{"n_layer": 8, "d_model": 448, "n_experts": 24, "experts_per_token": 2, "d_expert": 416, "d_shared_expert": 384, "activation": "squared_relu", "moe_layers": [0, 1, 2, 3, 4, 5, 6, 7], "router_score": "softmax", "normalize_top_k": true, "routed_scale": 1.5, "balance_loss": 0.000339, "balance_bias": true, "init_std_router": 0.00941, "lr_router": 0.000454, "vocab_size": 16384, "norm": "rmsnorm", "norm_eps": 1e-05, "tie_embeddings": false, "optimizer": "soap_variant", "lr": 0.00309, "beta1": 0.95, "beta2": 0.95, "grad_clip": 2.0, "batch_tokens": 65536, "seq_len": 2048, "train_tokens": 492900000, "steps": 7522, "dataset": "wikipedia_en"}
Below are experts of layer 3 (counted from 0) of a mixture-of-experts language model. Rows are named router (the router's row for the expert), up (a neuron's input weights, with its number), down (a neuron's output weights, with its number) and show model dimensions 0-223. Each number is 500 + 25 x the weight over its row's rms, rounded and kept within 0 to 999. Numbers have three digits each.
After each expert's rows: a language model's description of what the expert responds to; "mostly gets" lists some tokens that are sent to it at least half of the time. This comes from a sample of Wikipedia text that the model never trained on.

# expert 19
router:466518528470504500489498493476512514493484515501549519515498450503513511508523473475537506484509495535458522509541491494487464474534513468520480539531532474515481508475462520463557554501437535481549457465470523505495516465492471488502482543503498506488426480519518492500484522509507521495513528498483490513455495473484464502551511521519489499455528548483492499503512470505552502520470518527492514527477489509485503495491516529547508516505518464477470512515510498527530473495539453505452477511512495497530491487480526470537528516534509452497485545506470521480479472473477531496492513489521505506475492517475505460473492508505529480500492494483513509479517538489495507504488
up0:486517526490503508490518492531455490498498533461526475503496485549467497471455479537528506544515504511534562482486486526510490432534499472551504498489532459551497489507501470504462503542500491514488474522503525502474499451508506495482454431463494513438498492509521510487516450464516500517514495465477500537503493520478514483507514514473483489514526485526492551523496500509571542526528495508463482479480470518490512517522472492506477488517485509494511525502509506482562487538498515479534500489473526534501538473474496489501529513519517413510465515529492498485544479480522504515492488491489555487459517514520502507492521493508491532480476523479574490454478454522521457525498
down0:507530494465502489497492497517521517488519481505493503516503486465513465553530472463479478495496505519465473537489529532477481512466482489488487487477465481448486536455466499506511523450489474534503458502505506473524488532516500516516562535465477534517493430501507491496487544505501492496517494509522490507516511513486502468493504467476466506510480514499459495533459450500467510466468477498504509523510547555501504493462482523495499479530520451497517497516490508508465506476473483491453473510503515495507456497464496491477504479539516483518449465517510496493517529499521473544497536473505512469485466526498423522473517513503474503482486471506452525497504485498461529491534
Description: Year endings and eras
mostly gets: " century", " ago", "present", "9", " recent", " era"

# expert 2
router:486516511471513526476521487515504538498534499534523500538512477560491502491503496508515506497470516516462449489503502469518491504508504506490500535482513493435500527489501447498495494469522499466506516472512479505506513488505491497480524505507471485491469498512487485562465506477463500554500464459513491508476476432496497493509525523510509505549498490534514519513428486491511462500466481455468508551470507508460528497524521536504518440507447491454506517453496492503525513481502496501535493529517530520516500458490517508545495518521531482484533457532485492502459463528493498506486485503475480528476541523481507469544521517464481540510517462479566503523506481499533508477477
up1:441473494489494532535459484479507477512473478509504521503508517430461549503505478524509499482519519498512498499474473510482479462521491539486466471485487512513488523458457504539502477445493524456557460482470502538521494502455501500476487496545477524464493481478482450547521522485485451470494551492526469515430507480513471524505486499489499534506514564527509467516525436538492484479513545484526494474532490487521466492500544492469527491478488446499518483502543513469511498551510541500552507503492503477532462499483508501500474483524537533464525535501506502491444515496496474525543494490461471509517474445544535464506513519525496498515513532522468563507504471503516490514514
down1:500460476488515502492538517489470481477545502468493525486483444445448477534485526473463503538526526515519465514505578478466488476479455503537478446505483520493475479512485528496508472446499497533486478499536457476531510473517439452505495539498504495551484527500512445524510511531475532507516507531487530475485498492451494527542489479497500489535478483499477451495514495494496529483482506535545504486510520519494505470492494455509476503459464512487491490463490542464526546490485533498492503484524498464498487484507538527430470460524533502486486510495473491542544513544503557495495502518481514508519518496561484490527495517501498500517510515506484498498459460488481539508492
Description: Place and institution names
mostly gets: " United", " States", " University", " American", " York", " World"

# expert 5
router:520492477538496492504486510539498468510466494497496494507487473486521488491474511517468497451506553487481500515536515493489549490486448523486462514448495468513536511557492494517478536482512476519503506484494507512491552458492493484502462499451480455527489480512438495495496482490547522553524546498502484525548501533458503504495524501513469463420503509503497522508474510511476473484539495549535487493505478498466514531553453509456496472543581556487472435556510512520517470491486520481451499452524464492515521471508526483497498493490495513494467459483510489473548468493517511507531455494500467493490536499534531532521535512478502505509521450494531492537543525515509523512499
up1:462530491492508505470544458534493461502478493510514479510475509503461480467507467524492511518486485558506534494534519504496549465517519492498483486485470498509510497452516522533514466485511516497505456447503513517507477469497500506522493463498505485481444509510443519504502461465533456499481477535489520522496502485490477500518519515526536530526466465479486514526505488529517501539480510500518506525490534492506553547558478455505510508482471548532509485530532485528515515520466526485471531484504520445528501478502482494506474509496480498473502450512524449477514495485514519501501485506542485503512486503544512514530477527485485509486525486508503429513503507449525542492501
down1:471493483532449492528508502532488467449527507492519469454447511476510506549505486523494493492513494494495521498498541531507513457494510489480515491473529461511472492478550485490472542497491502553490495501517508512523493480489479513474498479530465441498529551503503481483488470495513494505521484524498481530521530503529498509501482514540522494544507477468451470488482491506456478534466507521512485528502529499497544508476487465540498461496527519528551489508493478532532515500480547525496453516540508485479569513513517522521514447485483535522518445498522464503470501488494476541509425498497528458523487483485504516495490509497468508514508453521507459508501487504502518459478
Description: Name-initial capitals
mostly gets: " H", " B", " T", " R", " P", " S"

# expert 3
router:523449489513528465504523511513493507457471484499494498503520473488519490507520506494543505486482478551536464510502506506516532470480484513518517513534518512494493509472477522465456493522515523517540463444503493490537459525557498524501473531507526469545466458479492477517472516548459509494547501532510526530516473517519513523510481469504489462521474510461497499525547484503503490513515486495470514543509503511439492498476506494446506544486501496506495508494502470484514503519476525495517489505501484515500503491510462513524540486517509554542453513460463515498548449494516496493512547501526536466500523508504547538493495490475481536519452456490492486480528489495512541488504
up1:459453504492478518488489423487462475518489489477538487490479513508460479491519464509502528480526474509494521501510504515478497521493526483478524470543459459468478444521519477466516500486513511463453513503488501458476495474513489516513454511458457521472478429503514497515500511490484457482528504473497475509543511540503508527490514474490492530473476517491482470522485514482468489517506522477488506489468535547492501459480451502546484476477497487537514477485517537455502540506554502531456489496482510517540535506467462479504508492523491521510489468486490551489479520503501483506510515493520518502529500500492512513482450495491452495498498492469520493525503475506533499517499
down1:521516446466456509524532520516494472521512492507521501490556560500467530480501552524511484511484514509500450502527433549501457519484552503533477512496523492544517502480522524541488494508504532487504511492512490471522505500493478533474498490500511506573499499502461505490525541539525448511524498469483462508476477480487506515528479519516492494502504530514479477516481522506504536489486531463487534479550508515524475452521501516437527508482500496470486535499523481488505456556531518508512553471520464483473500498491472489490482516471448481494537487536489509506468547490495493514483471518534510504515512449517459531505523468497458497483463470538445488467504495468482478468502
Description: Geography and coordinates
mostly gets: "°", "′", " km", "″", " north", " mi"

# expert 21
router:505447478516525525547500538554488491510498459463491495461551483533503506506512534494484480498536467516501479495483471538430473498479535485544504515510493498559531498534486506465525518492483525493498507473513528555477490494490505500519479464495476473532491531531436501476533453476534471475491470529473482456525478512471532481479521483522506462519490487477536486463493515561521530528482494499537538469543494523541478462479475492500471539477535518477490491525494489465495526491505488510511524495469518530490497505449487485440500526498428528523487502501486474523529514502522488477546542469551512498526510484526473481479503455536528479523473488489505536554483468517455491488489
up0:504512522496479509502528527541481544489514499486509490472519497507505527464504522533499472501516474495506491468529479536520507472472499552511522494501510495482482532521476459476434483519474494529412513493521482492517531490523470501516464526530500510525508472519510481510475513463485522521468492498529484503515473493524500512459450537515458473523507463504557410501491515526497518513506530487478577485520498487540483502526478504510481490492514499472494504527512501480538515472490488488501523515524499512497508502469502469413543506488479543528506499508506521503543515499511455511509477478534481509548490534492504478513485534496479464484476495504488530539514483505517515519494
down0:485493462487494542512452514459513489520467476491506536510518490521496477484501506489507502498499525518520507504462490469526465492444530523506533518447495538513484524478479510495482510552438509547479512472542501490479517466495520478489450486531480492466513496486482543459529483468461485498483502473477491570506506510523501541516499459470497547491512479449505469518519472523461497512473522503491496493492523523482459481500460469477497513504463490455481534495518503516513483476474472517509529463535492507467491484499513504522482490510475523484487447507515458569473496515509509526487495480499520499527520535467509504529504508522470489457560530501478547500497495541535508469517
Description: Lowercase word pieces
mostly gets: " p", " b", " c", " g", " sc", " h"

# expert 16
router:518498496539469549482483482493486492504523511470498535512490491525544509514495504503476500475513515478508512520498526511518492513516533454507471508461473488423528523522485498516524556483499494514451545503470480455514492496502494481469504508502508457510539511515496466490517475500464512498536538541474507520502529499502503488483533499484483485474467504503477480510497467507468505521497494446501517439476507507477509513477495490534469473509491555552504487535502495484535487463486505546500539544516499490510463527535496518528490529495501517441489511494506523531527466472527490507540472505466492499513503488483482485489440497522475461470507521477471481513476499527519511493494
up1:507472517521480455479456541473467492460496477468490503491493551487503519471481462457511516524540489505459471487490496516517516537494463506518526478503531523523530545521490495535519560494458490467495519469492523498496481496485529541553500496482493507481495485499519505526488498494465493490525527499531478507494431527490486485440448508424518486510467507511492517476508544497503475511545489486537477509475535508467495493483488513570551486541467438523490473520545534531497505513516451500511496499490475511485503501473513484498533451512563525519472502497475545502463525515521476517481454528512499479541469511470454494473518549523516494467524514514481521495484460512495510506485
down1:510483511453473506523519478512472505505518547533470473469464469491489464490489498483517516478497515525481482518495497502525504484517538485517489520474493504514493446496540522480503539483489465466490529472481491545502483508541448496448501534498461490485578510493503511492483507550468515510492507569470530481529505511505467504496475489525528501502510507499501516520510516494494469499463503505524474468518439519470541490475495498513458487500499489509524498472537520515482497507510496466433475548507491481493485495560464465479461499484519465510495467474506450502485536500485472503482503452486477469512467473521514511513491506506469510520495544471487511497459479488498524453473
Description: Personal name pieces
mostly gets: " John", " George", " David", " Michael", " William", " James"

# expert 4
router:502487472507567540522496528513523440536502491498466471493489559516477508517460456491488507533494526469498540511468463491473454499493522510508539477532465532501523464505547499533485473484478501480524532551498488500517572526480511480516477485482521497502508453480521515478506520491510486452511521464559485473492449539514474443515497506518486489522488491478513485473497509514491477445480495517532484518489524508547482509500476496459519539459549491530506537491426493498484441482470532474494504485483457469494499515502493502470468492484465473487492503500511472498498501520517502510479499488518508493530490472476488516475525479482514515536469546498522511488513530500501512524479
up1:515482474510504479486435476489517494484487492470530530448543557525462564497501496506508474517517514486510469511492532492527490467537519504481482469511476517474521486518460536537510506471509480531481466536509509561493482481536461517564475509501523524490556518514517543547498543505528505490527533509493511552518517493525465493486491523519471518450497510514518472460490502526524506512508473508499490539477548503516475485481520513485522497529529491515499452499446514479475533522532543481460510542506451507486517507456527473468495510488476519530461470482487475509551447501549484514504523472509531472477484488498470522513535491517506488539537493481530508497480515489478534525508
down1:510508525507509496501529512532462512501560525483518522477499495496475492511509446446510492480536516498487528487481505515531489465443526508506492550459508501503528478503490493486514486497503488488470492520479482470487522478529478528548468468523522540537493510514488505510503508492486504535511472483522496488486526506513544490507494502491511510472500504539472509472495497464490509477539461478489492531520546488501479471491485470503469472530467459500518538541522499518481521479497508535489552522508474520521466516525504464558470505505500481511504512497557470512477468486535474530443546477512460502516449513499484491486495483536496455501481511441502465487528507457528493524533
Description: Word-initial prefix pieces
mostly gets: " pre", " en", " un", " ad", " dis", " con"

# expert 12
router:508455473457541553509527544504505480449497448495467535523463512493445492475524487497488503518475454525477516494492511448513515486468515511497481501512500537499476491443499505542521527520519489476538506485522493522446498480484494491506515472524554531508497534486528491533519552474471477500572509462485496500500554457546452474473515478519489515462493490505478495474488531478475481464534493514475529504528489490530502467507527499486479459486519486464491479492500436432510505519514501502487513483474512462500500474487526517519489452499485515498460494475523558487523509492509493468517537489548525501513490504510513535503497509480470476489497531509495485519490554512508552517486
up1:466498526513518519508530503490485524532481492537524518526465481483493488567506520473495528493470478505443473542492479524526498502499495486509492510477519503434498482500510484490526510474476496504534515518484501487470519495504476507523496523577541483484486506501504465474506507518465492496521488502501499531513481484559454492505490526481499481499495493492551494494491510459456474466470484498449499449515513517493549515494496543451493503488489490479478490540490501457521475523559468482477487511505478464490527488533480495468485525476517490517454508521526514538494496504493483508521499504539549479538514466517498490492507478513497525469500553536522503547507464464519505551492
down1:510452551539502487535493478498532504483472483535501477518494537487469463491479471498515469465472472486497499507486471510497468535531472502527498547477534503406506465481485547490518473523466539485508523554515473505541516475483473524506492522498538494552466471514489466428525485518441486528463480490466496459500515524524470468504530480491520488527519485489497508476503501476511473491509508486456513535535467482493470498486485513510518496498528544470512509524531505489485489509523513507512473483455510481459474475555465540490528510504516440496459537519494497489476480514463500515496495503511490523520520520529483460488528494527442535517523512490518469570486513465483466478530
Description: Politics and category words
mostly gets: " political", "Personal", " social", " politician", " professional", " Goals"